From a checkpoint of a small mixture-of-experts model trained on Wikipedia: 7038 steps.
Below are experts of layer 5 (counted from 0) of a mixture-of-experts language model. Rows are named router (the router's row for the expert), gate (a neuron's input weights, with its number), up (a neuron's input weights, with its number), down (a neuron's output weights, with its number) and show model dimensions 64-127. Each number is 500 + 50 x the weight over its row's rms, rounded and kept within 0 to 999. Numbers have three digits each.
Before each expert's rows: "mostly gets" lists some tokens that are sent to it at least half of the time. This comes from a sample of Wikipedia text that the model never trained on.

# expert 47
mostly gets: " in", " of", " to", " on", " at", " for"
router:446527533568515524459495530449499403578534507485527468527532437467508482467449434526596633520487457518597473510593480462532505459540414464421594501452436422500484585551413559476476446524476536
gate0:536482504475443462530478550554516519579553513639406479506467441530483483496425542548548470484528509553542578442513478533463570435489457423443443513589479503554531567537422557509450426592540471
up0:543547457481535405488564482527467478537407571513561525585468416477399485460546554490469440466517524554493399431476519572541520512558466493528525495406508528394560472441552446495564470408529423
down0:275464552549554512509435507478474468570488546521511579480489591482486533528489453418569538578472513562567436465551466443462563592485425594481585370468456494561515534483522496557454551401487532
gate1:444552482519422467488505475542507419450445544523480505493612437487571539477396458458526541595478491519552494400461471451480473489526449556513456413493587562467421514597525547516528571480473500
up1:485460454431575536469459509462495503492485493440529515552518474513463565488509488510537560574501427520523565468541564443504505538541389428470324424493585435484527527488461429573469509517549491
down1:465455458516501490539501626432397505529525535463502466499448438501556485450560506521450515536514468462533382546503428500586533443467472555539546523494417599522538488617439490503570504491481541
gate2:507511526579448571526384470452424447471575649535572532513504408540478528481473507526425518451463479464524499529462472442482443406561464466453546455533503475502528536510430534491488497478442491
up2:514459491448518425519514565573601576517568487500439464495568511482546463460536542417566512420570583493529434464512417532493525573455584528544518493538478596546499459581445427385471491521462499
down2:764503516545425458495469414487438523570549532571536588487482511456466470478472514481505437565563565432588594530536574484470512552484522544500538559476489456436460478514526498530515412473462471
gate3:442481418581537466544534450384644491499514498527535552516513467580523539524447476445462498568477527454518481534507535500512477515482541512465438465490540394519514458584471503496483555493501516
up3:502448519516511465580486525525523517465544409486507496547420528544507484538498365402497522591524427478517509509570548495535470563480513507547602497409543540561439459501449477446481462543484535
down3:279541457492522475503489443500444507573521443553525413433620508506517552430462537474597489532491461467411462527568444509447617503465409492507528471484560409465486505509456491528436425476535512
gate4:506600470415456473517493475509517484424503527520494465590541442557545546463448507483451562433479588416548553460511414484476550491546486406479491477433598467459498511533550452567559424526518571
up4:483550535524536499504576435468515495490597486540529501432529541590478476474491485551495470390438629479482486517575484501500512548448546503528413576495559405506560474485560571353403497549510584
down4:604524473431501438498490464512563562481489499521497469586488573503389468517565472595490476524542508507625462475448461494385444473481529439483460543508468560423473456475441508479513470487423484
gate5:511554483561465424417551435476514464489488588548458533480486432588511538472542484447485491611533608459528482550456498500497604477512486534407477507421515457486458526461507586489534529447450530
up5:485536534532510533515612365465511452376518473480540517480508531495443523505544410528427511468384438503485495528444480439441542447546507491368420443454613448447491492459566489578457557538493471
down5:687534410448512527517500445403432544457511504517546625452509578556452510423551555462514377570572471493484509510464499564457565519441487511442466502474538452480534531567497557516413472503605542
gate6:485440590496525506576457533445458498494530487479524504527425519524525442485473407485484545477578468415534527459545534480521375509469519502501487481560573412483495535515492515508475481465549574
up6:532577459467482470538474392498525578510538529591495530402502477407532479508558502511533421447566485484516439519494543457534522508488553534494516535451440555462606551480550487485467433478454521
down6:673490597465484486484474495413498503525562524531461565533411429524509488518507500369448412494523545497466565536562492506483488496524519485557468487438525433503599563478533444491418511574558514
gate7:528448424564465480462442542506546499604561457469476472588498499533501565513472598516481545493525504545522583538542471499509553423497465397367436513513442497534490587459413511490396419548545373
up7:499424440463547568499462545460492511469529563419502439531482450522524513446428474499473543548570522509547679591567569517540501419476457538450487536485406447479545540521418449470447522500544525
down7:608570433519480528382476490462455548563588456478499474449446459494584495545504544476433448516424500578441565503535460538551471525450496433505561546491505447497566446545545468501547436457545517
gate8:497486498561512556465500438532503543535541390466580495526455512463480519503427425397563486443518516575552515459573491396524540574496530497390411562562518491495481531508407467446446476550483443
up8:553493475480565530520486542351539456558519544583556529501494471510554474470573584536480474462463540507494531420584494541588419515546484527516483480480438465534500391472503521573582532471497487
down8:662466514437555514457458421496474517484523509521477596462404553508506484487549556515433452521482502476554519470484517460515497507474499417391504479433547525548527499472489390561514502524475534
gate9:526527555557485417533418551539534368564455541543443463468452459539515517494458484468564611476493480485556433433532444565484598395505459460446513564494469507540492583455408510456496475583523525
up9:505483475500443393462508461571430367455510518485440528453476543527378512481466478518576538499532426459467566506458511509417531463501403424469416516461565479477362582477561525458484502452571480
down9:328477480589431527502446469599545424583468518478445348478513595519553459595456466504481525478415520502585451490527507417499449521531479485471580496470442491618447474442520497484513536515396498
gate10:528459504578562524420517487484524428475455547461520522431567510525545563417487531514586487503494437561563518489514476478397539516480493580499513475427441532585576442437508537436455553536513474
up10:462553551497499477457501486540513512376454457471446466428561539477483535494430543499584572470546505471510420497455464505568468441493500554570486468547494481444510619517486451445454524495479454
down10:624532451437477430531471486536550467468531550535412556492448507467499518545537596543446506532445518534605601530486457486482572561469429529501438460501482515521404516495549448489511531452528384
gate11:490403505563589530460529389420606476478482466531533503482468484506483532498518486445551535541553468477559569444500452478542507513552406492465611619542433439463504559453552534556496452549448409
up11:498492476467496439497557495508515425515475508519616467497538418471480586529385502582434514495429477512502472459480509455526484508595446455453438421509615483533521531561505409487436424537533446
down11:585583467395560485564440472465520487508512480435486523519477579567586557429453532553495511479445501499531513597516506570416521523440483489559441489491488517454516522537462525565419456552500622
gate12:514426498639498474459560438444483497546527554551532498534640509537502513496478514484520535551524599537510554546563487476487571456508383495386491575491493498518482517556454454554428479494463535
up12:485486516473558560564362513538440428512501519550501491512463548455452392473526536545472490484546553486472581467490484503552517484569509432549488523569527483476505546506364542486512462524575508
down12:655482477493530474597471575465487461456492446501464445445580485544518499436495581535514502531517524508516542489489481444439523504491530501467476470447586449476573400472474562451448570466594427
gate13:545528610543587420442493542495556551552507513494466472473430498472490467516529515530507398542530568520500438423428512622467567501505569521486470500522419577475542494426409527550485490601471436
up13:487462518459441403566578527503497553469465472498468517522506595406425410522552444491608447604560515584476450477472454510482504613500591475439509480472385523468524517486468490496549549521564530
down13:662563560487458483534587505482467528521546494513478356531535528480428537472476513504581479467418526450454499480467476513437443460484603484441485552443550485537517518476496431467542496536493438
gate14:477530486463523432524546494492447542609602545550605516567501528544454461488485511523439500563483466560512433455475425541382613558564546559497560506565486534449512444564418460468509507442504506
up14:506442499532547497427470507445555470503436460556501477430565474473436510503476544489552446520473557522506443445377401445507532565505491518465519496407412523503575640468500522552526467481487457
down14:541553500565487480535451477516634503547489432537387509464484443520529600482419565479476450506532557472531582518498526477487468491537434445506490434489624493469558522526557584436462496541555462
gate15:491555415467461454517482479577433471533483455482473493639504434500489476515546499539524503605513547485563445387539472515462469543572449495460626516544497433476500573415482551535540442505470525
up15:517471354428501490464418496531501460505468488444576467550527396482520474447442566486502485529480512524497508566442485457530548441479367583491454542475529521457506436498535499500446463509486466
down15:464452549486533559495563507513527441538457541464469448531506487472600584468407454477525616451452410545414537535507509495469475468545539517504460456500479538472479520516531467490449495593429482
gate16:511522472497561446557494373562519514536517520535444521459509445530514468510531485548624520506526511496520433525509515504535493469506416469370440588456551512562483568474487460509480404380451534
up16:497630435394505521516597515558461566536547507437422510543534541557568482505570375541580501449531515460490427462478530498469420439446490444530532522478372511443532454473544494457528437501531503
down16:642446446419456555505523444515521495529520499508438557536488573457495474439511526612478538487471492451494485571469550507486492479528476543410583547545490537474423470419457358570504481458440522
gate17:473521612517480504467576513336491496571531458484532500474489482403510552457469372436517502493463552493522529536548572372521573544532503549525472419438418393516564464520445518581375503470535508
up17:504532542510519433590474560544463565405485537534434452511581554480451603530495537532507479627492568420461453508514559505516427491536566478509518515483530545559486457499519547468511499544489544
down17:537465468509550506441451467524579441482420523509517400414464482512531397480494507477445392539536580437593503467554509536498385475612541540485508431484564455493551511425472508511490461517390542
gate18:503402526489559493484415515511550413483425549571466529533525514483597507481556415363604574571436459547565538498474465436452524477516543551421476552519526471521435448508470496470471463480502499
up18:505465454471571480491468522528463449451479420446498501596488513524403582522494407493397561575474502456511474507432544486482462512469549502423435500484557519490387496504466432553503503489503584
down18:535454419500625496454516470556493497435467463496542505556447495515488521539519525575409576452386575533475430547514427479516376445472481491401428573523490499504445503436468537469559450479469637
gate19:507571447518500458467596494577550460530466538516421488565615450462476555469545526564537581464468572502576516428588400511462585524617446537466583488425454506535491534474495543455534458539536594
up19:539504477542475549386462517441509447556499495471493509556529466584532472469514481554513530458523492477512546548600415587506519452536499441470476471546434456548485558507411544612503477517492526
down19:590601467457562432581455598550476501553498473445527418445549498568455474540521647509495514525451542540477594497574544487487550560487518489456474509450591537569562451588466574443485443529557472
gate20:495452433506495434449522531483577547494553564571431503522488490539483577498466507504482431623458537531516531529520470485530578480506522498428402523586480446473471609514475526515441464520564433
up20:445538438485496542493479486447350472490450449501523535559497534411519522489543429381410543514495454486490523517515482519507396586545424510507543481487455460514461475583504519500519465403499570
down20:518535565427545519530481465557470455571475533516503423411587472525483478487543499483456434518515469498479552504541536515497540530529530486412452523417477484610482462523472510616475410553453545
gate21:480486551511513513547476414501489496478539464493654523513439492418498496468416457473501544434413517523559454489508459457508502555469386471430399415453473513554561452428462461598457605476459573
up21:516443473510468485542359502521509480441536500463451502532565514474492533491581482526448529540537516545496440488546511454589492504479457499533583512494523548466454428498541496379509470538446566
down21:613481511491538419476514520474473496514531531468451520509509449510507499523465598423523491518572542500498559510455540514540406450597522513487526449478607556469576395404415458446442473492522434
gate22:523403495510465497514508573395574503475512576557505452552417412488501482429441418503508496534536460499549433496503491573437515461510485503468516448491634463504542466486418564428484531631513461
up22:516508484431530523457554580487448374367517512559473475450515439499401482469480451441502533560534469431486438538538462541486545504503450496515605504477505419451429563478497473440546534504527479
down22:601503426405556483508529514514474496449517615431466447470531523512568488571401549497420539544426553531567547474532477545595574498486557433468486463434551533536556456597502497424576419508557505
gate23:499553505635467500523573535512533483533451552407558496524603451528489568504491552505549537442550472435551465493441560415521470443541435531452374487472468517462458546450440481465509478417490432
up23:476584563482488586627584508494589482386485462423444483475517432498464501523491486617565494519571541491544466521401582471526506430448427471474516515508478467496540551475508546571489549419470460
down23:417563581493493562533448574549470462562434414411500526413453552479579468599548474435543471469446501520464428493460521448523517461495500467551587430435512496497473487517415472538436544518522463
gate24:499541484507451509451521497412472502629492500468573501495590489435563499481508581505556502509507586504531496521496531407387550502661472532476452519460452457557484480533453399571438505532526494
up24:507512442508468485415328542527457489646529508476488519469560531526489492463541608506505449503466481496501483462430467526555585606539472496454474545566425466589474450537464582508513469416532482
down24:554565524454423460529517556536424495581560547502537501465548515545554364651515526455488516503462546498430502468576470508412505581523646510537534554429496445499550466511427419449492424527439458
gate25:485445559536485471530561472399570492591427500469479486650459512500510505489541516510574528429479474554530511463453448518467496489536491531498580553484490514430452505525456490445458476536517507
up25:523532427495477495478574595514443445529518605510562473417452455492466563502494490507453544551510543470527454393560471468603490411471523534450427480460424598528529513501466424507532502530470431
down25:609495556521489429553476459523462553541558545581479563466548495474458555519475509506431493572563524529559623515535452427511487509489430434555449513496542558418537512482526561502569514404534429
gate26:560533443530513475440516556496502462547551524485455500616436468534446461481478528579511510591468543531572465470553489563417554493546575517431595495426461477535599522427447535501554471550608485
up26:514508581453524469609500538452524571553513582481544496461360528497538449514474507610479495528523455479489540513538532517545546428492554490560513469571529558558453469518436464497476529581529465
down26:551357518473491510589553477477526597444507539514478535515471480505435517445518492533509468552595490473495398469376556542544455435479456508545493509528566550395458535359458533556513569555505460
gate27:475414486495584504502510406520541480439525548545559441586537509474448506523503459501544491566442464432530408482494510547519497427439465439521541501523471545518566541510495482531464407551494485
up27:500458536515441458567499619479584502510497532538479468617490465404431541496417585462466458514505548473473506505506494550475440555437541491480477459543521573555601525508555455484559493532515509
down27:670482430453549544477510442539429561453427517471546515516471441531404481512464489512526519534395519475540462534456437460477548490477498548461567584489533511545423482469506463472491461498452593
gate28:512528590482481435549534566425505469529447510492555480565474481488486506497618416535463570457535453528517487479417495507493555458485539523413534500471482559483526465539413460471528444543447521
up28:502580524461493502583480528545514495522526562524559515513425465462454522537551428525453500456571462405513418396479545529515459355555502453577486461426555537510509486463514487516538593573474481
down28:469582450429445515456445462535460545472572517567551447449511456479500535493413528504501495547506562513499528464648469533528526557445506501512496528420426525448514466551476623516542503510466441
gate29:515496485518462484474608500458505541495550470449520502564510535491555520472586459470522394494449429521520497625572519476475564448578462623461458572421433638475528568465444432617422507485478460
up29:520559535458540502445515392466563531505480494583474567497587535542494472468544455483539517553494457456538499480450432517484543553469531482441558439619518496527492476577508442592516568455475476
down29:552512509482501495596424503566505433488486470483442545432505521473547467541561504515493507443453530480571481445538494434545502546490456504452429479390523604469540544506425598435405505639481532
gate30:478500516565459511457513453419462486508442550480504493580461435521592582458500460407515486451474599514573551500565474515438527418562470524469540486389442425538410468544532562416532508576494522
up30:487369488553480505463501547505474493506494518466522537525518461517513502543543526352476498482461586482527507448495522549486426435524490541420464536421457658527363498522621494466477606520477524
down30:274461477493485471498483549509454506484495525473467473479533464529581577563451476411484488474400488527372424508511503505536511537457504494493461449379383555522446598577529391510468533506450557
gate31:464570467516446457515451422588534472521580551508529507478409391467532575503464486505463522466564535416518428486553445458507493496515517422460417431464480417497518519538494495570478422415465532
up31:530517427421430440527585597564472535541555527472427427527564543536546566493480638547506479470522573454569507383560499502537480631482526512529511491517424497446491526500451426430494502508515527
down31:564455525497520491588536504499557490560540487491484524527540461496435411518592421514434470527550573475592501447457516549486476444560510558444557518555614486571456380457559443563487547421458534